{"d_expert": 96, "router_cosine_scale": 20.0, "vocab_size": 4096, "tie_word_embeddings": false, "max_grad_norm": 1.0}
Below are experts of layer 5 (counted from 0) of a mixture-of-experts language model. Rows are named router (the router's row for the expert), gate (a neuron's input weights, with its number), up (a neuron's input weights, with its number) and show model dimensions 0-255. Each number is 128 + 32 x the weight over its row's rms, rounded and kept within 0 to 255.
Before each expert's rows: a language model's description of what the expert responds to. This comes from a sample of Wikipedia text that the model never trained on.

# expert 61
It responds to: Table cell separators
router [152 188 191 118  97 116  94 104 128 113 145 153 137 162 122 111 114 138  91  97 136 104 209 131  89 134 118 129 132 157 102 120 162 156 138 106 157 101  92 145 180 126 184 177 100 127 126  85 125 136 209 115 100 144  67  67 171 199  46 125 103 107 124 200 152 178 152 150  80 145 155 117  97 116 115 138 150 116 157 168  99 118 143 106 146 143 162 172 120 141 151 112 100 128 100 113 127 119 112 108 107 182  88 128  94  73 134 152  74 137 137 131  99 117 144  95 143  93 122 241  79 114  96 113 141 172 150  95 159 105 125 150 181 164 145 152 145 116 127  91 123  92 115 131 136 110  39 119 107 130  69 141 120 155 147 126 113 135 140 132 177 136 114 136 119  92 205 131  52 136  85  93  86 125  73 132 170 173 152 116 100 191 149 182 156 145 197 134 142 110 172 129  93 178 136 135 102 167 170 141 105 142 157 126  68 110 141  79 165  85 108 120 152 107 124 118 121 151 134  69 184 106 158 142 151 159 100 136  75 135 113 151 166 104 131 115 137 151  85 130 102 123 127 174 138 105  94 108 153 124 110 150 193 182 106  82]
gate0 [203 134  75 116 136 133 126 101 101 163 129 114 148  44 108 145 105 120 191 161 170 144 142 104 126  76  94 143  71 109 110 165 124 169  94 159 160 188 199 174 119 105 155 190 188 133 111 102  80  96 112 180 106 108 104 153 160 121  96 132 175 131 157  69 133 113 183 145 166 132 153 179 161 143 176 140 178 177 176 102 151 174  81 145 131  98 167 152 136 177 133 159 113 157  69 208 104  78 194  94 139  32 109  61 159 141 102 133 166 123 106 121 160  53 137  92  73 151 167 148 108 164 140 131  89 125 140 121  66 124 144 144 120 126 125 125 148 145 105 181 147 124 123 102  86  89 139 115 125 110 118 167 124  96 136 151 143 118 152 125 131 116  46  76  92 117 114 114 135 130 161 175  90 108 144  76  73 145 148 124 118 101 152 148 135 133 123 155 105 130  63 146 102 114 173 145 110  99 121 137 159 146 114 172 140 188 175 134 162 140 160 136 129 143  87  89  77  80 137 153 102 147 176 137 145 150 134 134 130 123 196 124 143 152  97 161 116 121 150 135 105 167 109 110  91 145 176 126 121 146 147 112 152 151 134 160]
up0 [135  79 170  79 149 145  82 114 126 171 173 102 113  82 101  90 116 137 163 149 130 205 158 116 136  94 102 153 103 131 204 163 131 146 126 159 129 165 190 148 100 134 136 163 157  99 140 123  89 130 134 119 164 119 152 110  94 186 139 121 111 113 114 102 154 147 120 124 156 106  98 123 173 196 131 184 162 123 172 123 124 163 177 163 134  94 101 134 155 161 159 134  92 145 119 157 116 116 206  75 125 126  88 159 112 167 171 120  61 163 116  80 128 119 140  51  72 159 179 122 143 152 127 131 119 141 179 141 136 131 127 130 141 127  95  96 116 177 107 116 126 106 101  89 156 124 126  78 149 120  94 101  49 192 171 121 109 106 120 122 119 135 187 132 104 152 129 176 142 114 104 137  97  95 153 164 127  94 136  89 104 122 218  72 103 144  83 194  67 186 105 173 117 117 149 172 150  90 101 121 105 152  56 188 163 103 100  79 130 128  78 146 126 123 160 115 139 110 109 158 108  83  67 145  94 183 117 206 105  97  67 143  89 139 138 180 124  96 162 112 145 114 131 152 124 116 155 102  68  93 119 105 103 134 133 118]

# expert 14
It responds to: Personal name pieces
router [127  74 190 183  97 140  81 157 115 167 156 147 107  91 175 139 113 184 158 147 148 148 122  81 174 134  86 108  76 178 114 189 122 152 145 146 131 162  89 118 103  77 108 138 123 136 120  79 132 148 179 120 155 194 131 165 190  77 181 124 137 156  67  97 115  93 168 113 191 167  99  94 188 126  89  90 109 178 114  69 124 117 119 132  99 159  98  85 111 111 130 131 130 126 127 170 129 121 126 133 137 119 121 155 161 164 102 202 119  97 185 132 141 180 123 150 104 154 139 199 124 153  87 131 148 157  86  69 160  97 115 122 101 166  92 142 106 117  82  96  80 112 142 147 100 145 119 122  88 168 107 111 151 178 133 110 140 157 119 143 121 117 141 103 119 195  63 115 163  95  96 136 165  84 106 131 137 131 112 119 144 167 106 164  98 117 115 113 165 133  92 156 145 113 202 116 122 119  85  94 158 163  74 146 139 111 106 135 114 140 106 139 101 120 102  61 178 108 185  78  75 156 143 135 103  93 106  73 177 170 157 115  72 147 162  76 158 138 122 103 150  98  75 145 164  92 114 106 146 163 144  86 122  51  90 144]
gate0 [113 125 129 134 140  88 125 185 111  92 126 115 140 165  91 139 114 194 159  78 122 124 126 177 163 127 142  74 122  94 199 121 170 195 138  93 165 166  59  94 169 131 166 183 164 154 157 149  78 184 145 137 146 128  96 144 177 178 158 140 129 107 115 118 127 144 172 138 131 141 147  63  77 145 177 173 125 145 147 130 172 141 129 105  70 195 157  89 115 178 160 124 104  95 190 143 135 114  87 184 127 127 130 145 155 152 164 193 107 156 180 145 134 104 154 133 175 107 123 102 104 166 116 146 118 103 132 123  82 162 115 124 113 150 190 156 105 116  69 141 141 148 170 149 134 135 109 100 184 159 119 149 105 122 157  67 114 133 137 123 132 109  89 127 108 206 140 135 161 142 143 155 156 165 132 148 111 172 172 114  91 101 139 170 105 135 130 118  91 112 122 151 135  76 101 124 119 137  96 197 139 140 161 128  89  71 128  44 132 141  87 140 115 144  55 139 182 143 183 168 167 143  74 125 138 161 153 175 119  66 147 137 123 136  71 143 117 147 176  63 113 136 101 145 110  89 160 200 151  89 152 107 156 145 146 170]
up0 [159 105 139 176  90 136 165  36 136 127 139 136 124 156 169 106  99 157  88 105  87 121 120 148 128 168 152 113 128 154 139 145 151 132 145  99  94 124 138 154 119 127 117 139 134 103 137 109 118 117 164 151 129 105 152 117 113 102 136 145 130  78 103 149 122 174  99 130 124 129 168  93 142  92 134 108  88 118 124 155 188 148 114  84  67 121 130 143 114 109 132 208 173 144 131 100 218 106 200 162 112 197 124 100 153 174 194 145 141 165 110 151  78 127  57  95 118 155 117 133  75 145 162 118 110 127  84 140 175 125  63 108 170 117 123 149 138 184 112 146 153 118 125  79 128 100 119  99 146 105 109 118 144 156 108  94  37 147 118 130 161 108 128 113 125 147  98 207 148  95 131 147 151 159 146 183 162 141 108 169 155 115 130 187  83 131  74 121  97 107  73 138 109 130 115 125 165 196 232 136 172 172 147 107 173  69 142 133 121  99  81 141 183 117 150 108 147 154 156 129 187 181 169 188 126 114 156 105 205 128 108 201 124 100  99 126 124 106 169 106 112 163 109  93  99 146 154 131 146 119 109 214 114 121 102 119]

# expert 47
It responds to: Inner syllables and quotes
router [123 117 158 132 158 137 143 169 158 117 141 216 157  58 140 122  80 136 123 187 146 110 148  82 160 146 119 110 141 163 160 128 119 174  90 124 124 126 136  88 129 125 155 128 149 106 115 152 173 168  97 122  83 149 147 122 110 106 183 136  95 110 110  99  96 166  62  93 112 118  88 112 161 125  83  98 200  98 119 131 147 130  63 146 126 109 135 184  57 156 168  97 111 115 115  95 116 146 162 186 143  95 136 136 168 120 139 149 128  55 137 112 108 120 139 127  40 120 157 156  98 142 155 200 126 125 155  68 130 126  82 150 110 101 114 142 141 134 119 118  97  95 140  84 167 162 160 160  68 110 101  77 146 109 186 151 100 150 138  80 143 126 186 150 134 150 154 146 141 138 155 166 117 183 118 139 121 105 103 137 152 151 106 200  67 107 154 150 121  38 133 109 175 129 185 157 103 157  86 102 158  71  88 127 153  99 134 205 113 116 102  77  97 102 130 131  92 146 180 131  90 144 166 212 154 108  85 116 156 112 131 127 173 121 113 147 129  89 128 121 104 174 170 217 111 133 145 146  76 112 150  92 145 110 154 110]
gate0 [106 101  90 152 137 121 110  83 150 110 102 130 133 167 110 104 119 138 139 108 178 131 162  95 107  85 164 136 120 146 116 115 106 138 135 137 134 159 138 154 111  95  66 123 101 117  94 123  79 108 144 119 110 119 129  98 108 107 182 118 109 164 159 129 184 206 148 148  61 106 139 140 198 176 147 115 124 128 113 121 180 108 141 143 116 105 153 149 120  89 148 136  79 106  91 116 119 127 130 133 170 116 190 184 142  97 146 135 136 111 103  96 168 136 115 117 127 145  88 150 129 130 144 120 162 145 103 139 135  76 172 107 151 118  88  89 155  68 160 105  68 152 156 139 155 131 165 165 116 134 117 107  87 160 100 115 164  97 130 111  84 181 185 161  67 169  98 174 148  55  97 155  36  75 152 140 115  76 144 191 176 164 138  87 100 116 128 106 172 155  98 148 167  94 132 116  73 132  96 126 131 193 153 133 209 113 207 146  72 118 111 143  88 140 139  69 195 134 119 143 154 111 115 141 132 104 177 102 153  82 135  96 158 120 180 142  74  85 142 144 183  63 134 154 154  99 137 166  80 124 222 158 121 166 120  96]
up0 [ 83 143 148 118 169 159 134 112 113 108 143 108 112 133 123  92 143 166 131 106 142 138 133 149  80 129 212 111 105  79 141 168 151 112 107  94 121 114  79 168  82 116 141  90 179 121 173 160 156 141 110 121 169 116 153 103  77 140 102  86  92 113 113 138 142  85 124 154  86 131 124 130 106 163 130  96  89 131 158 146  61 133 166  31 116 144 145  98 105 137  95 116 132  79 120 153  99 185 107 139 122  24 110 151 142 196 130 103 111 123 127 123 106 217 146 152 100  38  62 113 143  92 144  81 153 150 129 160 165  98 160 144 165  66  86 108 150 145 125 120 167 120  96 140 118 165 143 126 128 201 126  42 116 102 101 152 141  94 129  96 240  64  89 140 165  93 102 132 116 160 142 119 158  91 158 149 160  98  77  92 136 186 108 153 130 130  97 126 139 136 156 127 163 127 136 126  99  96  74 119 149  98 121 120 140 134 168 167 137 109  90 139 165 122  76 132 183 198 125 163  94 177  84 112 122 104  99 133 177 113 170 145 123 149 138 140  90 131 102 119 160 113 109 123 178 146 114 127 207 123 103 147 125 114 134 129]

# expert 13
It responds to: Agent and nationality suffixes
router [139 100  84 106 131 142 142 161  95 180  78 102 120 142 125 139 164  77 138 159 135 180 159 107 130 128 153 148  60 128  94 126 141 152 162 128 129 190 175 143 134 175 130 135 119  82 142 155 123 130 137 151  90 116 140  98 152  85 117 161 114 151 181  93 119 124 183 136 134 177 135  93 156 202  21 134 126 128  96 147 144 152 107 121  90 126 144  91 116 162 194  96  74 163 111 144 157 159  80 127 157 138 104 201 103 196 143 174 151 148 179 155 141 203 148 136 177 204 120 128 144 125  79  64 114 104 176  86 165 101 150 108 143 141 143 115 124 134 136 133  71  98 115 144 184  87 102 163 111 157  82  58  87 139 151 122 161 117 135 101 124 100 152 161 113  72 167 118 162 138 149  98 172 155 132  93 175 119 125 143 198 122 101 102 173 137  82 122 152  98 127 146 165 123 141 121 152 178 138 142 180  87 115 144 142 149 151  58  61 122 152 138 121 113 145 177 158  77 118 158 119  81 153  83 121 185  99 101 121 132 116 109 106  97 137 121 152 140 132  90 215 138 116 179 171  84 123 112 118 126 146 128 159 125  73 136]
gate0 [ 98 121  65 135 165 140 118 143  98 169 100 133 127 175  86 183 149 155 161 154 143 178 114 146 167 125 151 147 168 150 126 153 104 133 169 117 102 157 157 115 157 169 120 148 126 136 158  88  89  99  92 150 138  87 107  73  83 175 130 129 123 115 124  92 135 153 187 115 168  72  95 111 183 148  71 118 149 127 176 193 149 120 138 125 172 105 138  94 105 138 180  88 161 126 108 104  96 162 127 176 138 136 158 139  89 137 154 131 154 104 125 139 116 154 172  85 125 108 156 183  83 163 114 145 114 111 166  86 127 132 133 104  96 124 125 159 124  58 142 146 199 116 179 126 154 137 111 105 122 118  28  94  74 125 143 104 164 179 134 107 135 140 161 199  87 151  90 186 134  99 187 122 106 142 116 132 128 122 124 110 174 134 140 173 137 108  92 146 127 161 120 143 100 169 110 162  76 135 138 131 222 149 112  76 110 107 135 145 187 156 146  83 151 120 103 141  55 129 122 133 114 116 173 101 150 117 111 171 161 139 134 177 149  97 163 140 152 153 151 136  95  80 153 167  82  64  97 189 156 155  89  13 149 114 170  97]
up0 [ 76 138  87 153 138  98 121  75 140 188 101 158  91 173 131 139 117 135 184 152  79 143 146 150 163 101 135 100 128  65 111 164  74 164 121  47 153 142 110 103  79  44 130 101 100 142 157  70  60 117  91 156  91 100 143 120 129 148 118 151 139 163 134 138 124 158 156 150 108 114  64  98 202 101 106  95 205 129 144 130  79  76 136  66 171 132 123  84  69 134 134 111 122 148 145 133 146 127 156 151 123 118 131 184 116 147 130 137 122 118 103 112 105 101 134 147 154 118 197 145  88 106 162 106 105 146 143 142  87 140 202 169 166 173 164 152  69 106 140 147 137  72 172 109 121 135 150 127 129 164 134  61 164 113 122 147 160 136 125 156 139 200 141  88 115 131 105 154 102 128 115 142 155 119 172 144 160 156 103  50 116 173 136 125 103 109  38 142  97 113 101 141 151  99 157 155 159 155 119 163 160 128 181 145 117 136 120 113  90 188 190 105 144 112 145 154 118 141  87 196 113 119 135 127 198 166  79 126 103 162 129 162  95 121 174 111 121 121 191  82 116 102  49 130 123 118 114 166  95 108 126 116 151 125 159 139]

# expert 30
It responds to: Table pipes and determiners
router [112 145  85 135  87 118  90  94 128 152 111 149  91 154  72 148 110  68 158 166 132  87 110 109 108 138  86  82 149 130 159 130 154 160 139 149 148 143 153 104  99 188 143 130 154 127 186 143 143  48  79 122 144 149 125 176 158 151 148 140 113 138 135  90 150 168 131  85 148 172 123 140 113  84 131 155 107 197 140 145 157  30 124 139 190  95 130 137  87 184 124 109 136 106 113 162  83 123  90  97 142 130 145 122 106 186 139 178  67 149 139 118 104 146 102 135 132 191  95 142 106 161  56  86 138 124  65 125 124 137 125 115 175 135 109 158  77 155  95  76 111 152 151 141 203 112 162 116 106 174 107 141 136 103 121 117 136 206  81 150 168 120  87 169 129 148 110 143  86  94 161 135  84 104  73 150 126 108 140 198 179 122 114 127  83 185 168 185 122 130 175 125 182 131 140 165 149 139 149 111  95 122 126 100  77 124 107 158  96 106 111 142  42 120 136 121 113 123 109 147 124 110 102 116 182 123 134 164  77  91 151 180 107 177 115 197  99  97 103 118 129 156 112 105 129 140  83 115 107 135  79 201 174 145 183 117]
gate0 [104 112 159 148 150 161 176  89 139 107 128 182 157  89 165 156 123 160 159 167 125 165  81 144 157 137 154  82 155  97 177 132 108 115 125  65 104 117 169 135 104 146  95 110  91 113 160  96 108 179 169  93 103  75 170 163 170  92  97  72  72 151 143 106 115  89 101 162 156 106 195 157 116 143  97 110  60 168 155 132 185  93 105 179 126 125 139 164 108 127 115 120 170 146 167  81  64 198  72  87 128 184  88  89 141 150 100  94  75 126 114 108 121 174 133 107 142 150 137  81 125 131 164 113 169 106 135 103 149 139  97 129  75 161 136  94 195  95  91  88 134 142 150 114 149 140 120 210  41 123  97 173 126 155 183 124 105 137  87 154 109 105 124 108 132 109 122 154 141 101 149  94 122 131 152 115 135 140  79  96 100 104  94 155  80 160  69 129 109  86 139 164 127 111 130 187 197  76 135 166 128 134 165 128 192  85 107  94 178 134 120 124 132 115 167 112 128 129 144 176  73 126 124 146  77 150 127  93 108 175 131 129 105 164 135 109 140 139 129 116  49  97 128 167 146 162 107 160 101  75 104 151 153 167 126 132]
up0 [203 101 117 148 122 122 119 112 116 112 102 136 147  83 153 207 116 109 103 191 105 125 115  92 107 167 101  98 128 173 155 156  81  71 131 154 121 106 142 121 139 172  83  97 196 114  69 186 145 175 142 126  65 151 161 158 181 141 143 110  89 102 143 100 176 120 141 104 158 139  88 112 112 111 153 152 114 162  94 135 180  96 122 120 111 161 104 170 119 134 118 115 142 108 156 131  90 104 121 133 116 115 135 132 127 175 119  83 156 127 154  91 186 124 107 175 128 153 151 141 102  97 127  85 208 151 102  69 122 127 101 135  63 162 168 158  99 109 126 143 157 101 121  67 155 135 149 162 159 158 100 153 146 162 161 108 113 124 114 123 118  83 148 119  80 186  92 151 149  54 154  75 148  99 171  96  97  42 104 100 139 160 107 138  98 119 109 158  89 161 140 153 125 107 188 147 116 152 170 119 136 186  48 115 115  86  72 112 136 146 130 141  66 114  93 158 150 139 122 167 113  58 150 142  63 124 151 172 123 115 152  96 170 101 178 131 148 103 133  83  82 175 157 150 123 133  79 136 128  52 158 100  89 177 113  99]

# expert 50
It responds to: Verb and noun stems
router [115 191 107 136 162  55 166  78 148 128 145 139 123 167 146 137 110 133 166 148 122 189  45 149 160 128  96 121 108 117 125 145 137 127 146 101 148 131 172  64 125 178  74 134 137 139 137 151 149 144 178  70 140 143 138 137 165 119 167 110 172 134 111 158  97 104  82  85 109 131 143 109 161 240 102 126  86 119 146  90 173  61 104 144 192 130 198 147 121 118 144 109 148  70 125 128  57 127 101 165 109 155 124  71 156 122 155 150  89  90 156 115 132  92 130  75  79 150 148 163 169 131  87 120  92 124 147 169 166 220 144 169 114 168 170  76 133 151 139 105 152 111 104 101 111 174 153 118 115 144 136 127 203 150 160 118  88 134 110 132  91 141  96 148  77 162 126 114 165 140 129 212 103  78 174 137 176 123 160 101  61 161 104 150 140 116 107 166 155 121 146  69 111 121 143 125  99 133 118 122 100 128 120 120 114 144 129 165 112 119 109 110 142 137  87 147 130 159 137 110 163 113 119 171 136 156 112 179 156  88 106 162 154 158 195 190 132 141 176 170  74 142 134 182 108 113 112 114 172 107 161  71 130 112 152 153]
gate0 [159  89 163 178 141 124 143 128 131 163 129 122 155  87  97 188  95 159 144 140 101 146 119 100 130 136 120 148  97  71  92 182 111 115 110  98 159 127 163 138 122 118 142 156  87 168 157 125  75 142 121  76 167 117  49  89 145 155 134 115 147 146 168 146 125 154  94  85  32 102  97 167 186 103 125 155 162 169 120 123 108 127 125 162 147 178 150 107 124  77 188 150 122 122 154 118 147 137 112  92 157 107 115 150 100  75 126 107 153 128 127 168  74 102 130  98  84 164  81 151 146 102 160 109 135 134  49  83 143 134 165 160 133 143 137 104 122 153  70 129  72  62  92 108 131 194  91 124 119  90 121 205 115 123  58 126  68 110 139 162 141  74  93 157 109 140 165 100 141  77 178 136 106 122  78 162  98 107 103  93 141  66 107  89 153 160 108 112 157 122 124  97  85 122 127 107 104 121 128 127 126 133 142 107 100 167 108 149 182  64 137 125 116 150  78 111 163 175 105 144 145 160 143 110 141 120  97 154  87  80 130  90 158 157 174 156 138 125 215 119 148 107  87 111 110  96  50 148 219 140 138 193 102 143 133 121]
up0 [186 106 180 166 100 112 129 113 131 155 163  89 153 130 136 164  43  87 115 132 145 107 121 123 126 132 174 107 114 138 116 133 113 172  96 113 220 145 147 113 115 116 195 167 144 129 163 122  75 151 132 129 110 110 116  97 107  93 131 104 116 165 193 136 116 159 105 130  88 117 134 158 166  94 134 151 144 161 152 145  95 119 136 167  95 152 166 113 132  51 168 136 126 134 163 172 119 115 134 178 135 151 161 132 126  90 109  97 111 141 119  39  89 142 176  82 113 166 104  96 178  87 142 120 134 120 135  62 125 152 143 124 134  83 154 135  66 108 123 112  87  35  21 123 145 147 113 120 136  87 166 159 144 104 107 127  91 124 131 173 144 116 164 166 127 138 108 101 119 113 170 147 142 141  74 140  98 129 127  65 144 136 133 163 165 134 157  91  91 109 114  99  92 147 136 125 143 170 161 115 129 113 140 144 131 163 131 121 224  95 113 124 140 100 143 147 179 206 119 150 175 121 150 119  97 141  93 133  74  98 175 138 180 137 178 117 148 167 175 138 143  54  71 115 109  82 163 128 176  64 173 135  71 128  75 100]

# expert 1
It responds to: Name-final word pieces
router [103  78 160 119 126 124 132 148 110 106 126  85 145 137 138 147  97 125 151  98 118 124 108  83 144 142 124 183 132 150 149 140 157 141 162 111 127 104 118 147 118  97 120 129  79 126 163 114  93 135 151 164 132 152  66 118 175 115 150  91 115  98 115 161  60 132 129 128  78 131 187 137  83 116 150 114 166 108 142 133  90  66 131 134 158 159  86 150  85 112 153 125  78 113 133 146 166 134  70  80 137 200 131 146 160 113 107  97 186 112 158 112  87 190 185 106 106 168 147  96 106 158 106 127  91 160 191 152  88 114  96 100 156 168 123  89  77 143 123 149 159  88  90 146 142 112  86 129 113 131  33 165 100 204 136  66 100 104 146 127 147  78 182 113 126 135  93 158 171 105 162 145  81  81 179 163 105 151  77 166 161 129 138 204  83 151 102  83 161 140 110 149 100  65 180 107 197 113 107 132 154 155 115 104 175  87 137 164 129 184 111 190 142 134 158 164 142 125 131 125 112  87 116 149  90 187  99 124 173 135 162 144 129 148 126 149  87  95 109 136 113 110 125 103 175  98 143  49 149 165 134 126 118 217  89 154]
gate1 [150 159  80 135 176 157  80  20 124 135  68 142  70 139 100  80 145  70 199 116 142 137  95  74 167 136 102  91 130  53 113  31 134 125 129  83 183 175 138 121 154 120 147 119 165 132 164 162  99 142 196 165 131 127 120 141 107 177 123  93 154 106 144 158 125 143 129 136  99 115  87 115 169 114 162 197 134  85 146 140 118  86 151 118 176  93 170 154 107 139 173 181 185 123 116  86 147 121 151 132 100  82 108 137 112  57 139 123 164 176 117  92 111 119 104 133 132 144 139 129 104 157 100 159 221 129 128 111 131 129 131  82 102 128 120 156 132 113 159 104 106 145 107 154 157 187 160 102 137 132 144 153 112 103  98  81 173 110  82 151 161 136 132 126 106  97 147 189 116 184 110 106 111 130 162 141 118 132  76 169  96 140  96 114  98 119 102  65 152 123 118  58 207 123 137 129 127 166 135 126 114 133 110  92 149  96 101  99 154 122 117 109 102 116 118 181 113  97 159 164 184 112  89 152 195 134 144 132 151  99 176 159 160 158  83 142 114 120 123 130 172 175 142  88 117 131 164 110  98 141  91 164 110 186 108 179]
up1 [107  91 152 164 121 198 101  98 141 138 157 128 196 194 124  93 125 138 132 171 121 126 143 164 169 210 131 140 100 160 130 148 182 156 158 131 144 107 127 142 103  79 164 142 177  98 168 192  98 150 113 146 107 161 180 163 131  98  84  83 166 115 168 138 101 142 169 129 120 129 184 120 106  95 135 135 155 115 127  96  94 144 190  62 119 134  90 103 102 106 126  75  80 145 195 190 177 119 138 111  81 102 134 181 113 110 165 122 155  98 152 102 161  93 140 147 102 149 110  79 109 154 114 122 124 102 143 103 105 156 136  52 108 166 117 123 158 220 117 148 121 201  91 140 146 136 105 101 180 101 171 166  97  95  80 164 131 121 128 127 116 151 174 181 120 179 100 125 171 145 176 225  92 112 158 150 124 146 154 121 123 140 112 129 118 123 111 143 170 125  49 167 169 147 165 123 149 170 143 110 183 124  99  88 144 121 117 109 108 140  53 134 178 122 103 172 123 152 123 156 117 111 100  74 163 102 131 152 126 112  86 100 141 117  98  86  88 162 112 138  95 160 159 134  91 131 134  83 158 137 114  95 199 146 126 114]

# expert 6
It responds to: Germanic name fragments
router [143  91 149  97 121  96 163 151 136 156  83  71  86 134 129 115 128 116  97 168 115 108 111  93 152 132 113  71  88 126 153 115 140 143 136 146 136 145 107 130 165 120 159 134 146 113 201 111 125 171 136  92 105 120 156 126 141 114 148 141 137 110 134 134 116 121 143 170 154 112 138 139  76 130 112 166 145 159 119 108 140 133 115 101 118 158 143 165 136 147 137 138  78 125 183 158 200 126 129 155 155 179 143 130 147 131 202 130 159  94 171 198  93 126 107  49 161 179 153  75  60 133  94 150  97 117 106  93  73 102 166 100 158 137  85  45 167 191 134 196 119 117 141  97 167 144 128 154 160 152 119 150  68 169 176 100 189 100 120 114 103 123 158 124 116  78 160 116 176 100 148  96  99  89 193 110 143 101  87 140 139 104  70 137 149 165  76  89 151 112 144 117 138 136 113  76 109 169 160  78 115 117  86 144 119 122 189  61 130  81  87 150 133 165 176 162 212  95  71 192 162  97 100 192 157 107 127 151 116 124 118 109 112 151  98 107 106 174 140 172 194 164  84 169 126 117 120  98 119  90 130 165 155 158 165 126]
gate0 [196 134 130 104  76 110 130  93 164 125 123 127 124 131 104 161 160  98 114  82 150  84 124 122 147 167  51 197  79  20  79 168 169 113 135  82 161  95  85  97 110 146  97 147 151 107 125  95 157 167 107 132  89 145 153 190  81 194 152 110 113 122  90 121  74 159 131 122 143  89 143 123 118 164 123 126 127 164 149 123 141  99 162 163  94 158 147 139 119 111 159 157  97 167  83 109 142 107 112 116 183 120 121 141  95 140 125 156 155 141 168 170 144 159 129 128 124 158 113 182  95 118 130 163  89  92  85 149  55 148 111 128 163 155 108 115 119 126 101 112 108 132 163 165 127 171 134 157 110  58 148  90 124 104 107  97 136 125 141 157 125 170 107 132 136 123 137 141 141 116  81 100  57 121 108  92 201 119 181 129 170 126 157 113 161 129 181 168  46  48 102  64  97 123 123 157 151  86 127 141 154 109 129 194 110  92 160 101 155  99 145 148 125 144 135 142 161 135 154 110 102 204 128 121 168 119 139 133 100 115 108 136 133 197 116 160 174 125 188 163 133 147  89 118  51 150 105 157 116 133 180 132  64 161  62 111]
up0 [ 97  80 166 121  49 119 127 174  79 193 124  86 167 112  73 208  70 135 137 179 155 136 170 162  74 164 160  67 167 135  97 170  92 157  83 167 157 103 117 168 154 111 110 152 128  94 162 128 121 107  97 145 149 164 127 126 170 192 121 103 106 111 124 164 153 146  89  78 158 133 108 132 156 137 139  93 115 107 109 137 124 123  92 137 104  88 143 161 134 129 147  97  97 178 114 130  73 127 150 122 107 162 154 130 110 112  91 172 119 163  97 151 135 148 114 127 138 136 144 160 102 153 141 189 110 123 146 124 164 187  99 117  92 121 143  85 166 153 134 137  89 133 116  83 127 158 142 139 185 188 188 158 106 157 150 119 119  97 137 105 100 139 174 182 128 151 146  73 130 112 115 118 140 153  97 158  95 144 123  36  80  99 193 155 130 198 101 154 135 115 144 126 165  95 130 109 139 153 109  82 162 171 152 138 130 105  76 135 163  93 180 119 157 153 113 204  90 183 127 112 169 127  77  74  94  62 105  88 165 116  91 144 103  99  93 110  62 121 109 129 112  90 118  94 152 106  70  94 132 130 126  68 103 101 106  81]

# expert 41
It responds to: Definite article and possessives
router [128 113 110  99 128 199  52  63 135 169  98  95 184 116  84 126  70 111 131 174 187  99 100 166 111 158 120  97 168 100  81 140 129 114 104  50 170 146 131 107  79 106 129 131 205  74 162 154 161 191 104 157 128 152 110 133 172 162 110 114 113 108 141 126 114 142 136  99 176 139 173 128  87  90  82 123 126 163 136 102 141 122 133 151 117 114  98 123 130 174 201 134 155  93   4  57 116 127 146  72 162 144 160 109  60 100 117 130 103 150 125  78  32 126 123 110 169 114 163  56 131 136 138 110  95 129 110  76  96 159 105 143 156 166 149 196 135 123  95 116 130 137 133 134 156 153 145 171 149  96 177 156 128 113  98  91 145 121 102  71 116 143 128 150 137 202 124 149 115 123 148 136 125 118 105  74 139 115 135 169 160 161 162 159 140  93  69 151 152  81 124 144 157 112 136 188 155 179 114 177 103 113 132 155 173 165 112 120 113 128 127 157  89 145 103 136 109 136 111 120 112  89  91 161  97 146 127  90 123 103 128 195 120 103 140 107 162 144 123 118 125 141 100 108 172 141 167  80  93 120 115 113 119 161  95  90]
gate0 [132 139 130 122 139  98 120 110 113 138 144 131 124  84 140 164 114 146 107 140 130 100 147 139 134 111  79 162 104 124 153 126 148 137  75 110 102  99  89  86 162 126 146 142 152 117  84  76 127 120 100 165 175 101 170 206 172 161 213 132 156  69 163 138 145 142 137 168 173 124  90 161  71 150 182 123 135 105 155 108 106 136 160 106 142 128 174 165 118 130 137 208 123 111 152 121 157 116 167 116 112  30 128 110  84 201 173 161 153  99 103  97  91 184 143 166 125 162 143 123 116 128 169  79 142 136 127 132  65  95 154 161 100 134 105 113 164 112 143 117 106 153 125 129 128  97 133 164 125 148 145 135 132 130 141  97 106 136 120  75 133 113 110  40 190  56 200 114 128  53 118  69 120 186 151 150 149 149  53 129  98 121 129 155 107 124 213 152 149 138  86 162 151 137 160 127 143  93 122 138 101 145 159 155  94 118 203 206  81 125 144 140 148 164 153  89 127 132  47 104 134 165 139 115 144 159 141 152  91 134  89 124 156 119 100 136 129 104 133 136 132 176 115  88  93 129 160 179  72  94 167 173  71 135 161 144]
up0 [146 158  92  65 176  97 109 159 104 111 111 108  63 102 126 147 121 110 108 111 135 135 143 125 131 189 150 162 125 131 117 100 104 124 120  79  96 161 136 124 175 115 112 146 157 121  84 111 162  88 105 154 169 120 134 200 210 161 178  83 165  52 120 120 110 131 159 124 179 111 169 148 124 189 136 154  96  62 148 137  80 154 132 111 160 168 164 174 165 131 148 158 149 115 107 130 138 183 186 110 135  79 151 101 142 205 112 114 130 154 136  97 111 147  67 137 117 130 125  91  80 123 128 140 141 131 116 142  81  80 170 174 101  92 132 158 134  95 120  90 129 183 174 132 109 100 129 165 152 138 105 138 109 168 176 106 116 110 147  82 132 105 130  92 209  68 161 104 142  30 114  79 114 172 134 104 102  61 145 109  80 118 136 137  85 113 182 156 117 145  85 180 116 111 125 115 164 126  94 162 133 144 182 204  55 117 134 149 118 140 100 110 155 112 130 137 118 164  95 160  84 154 166  94 176 134 105 124 150 110  83 105 173 107  88 168 131 158 145 131  88 139  78  67  96 140 117 135  72  84 131 159 130 135 127 131]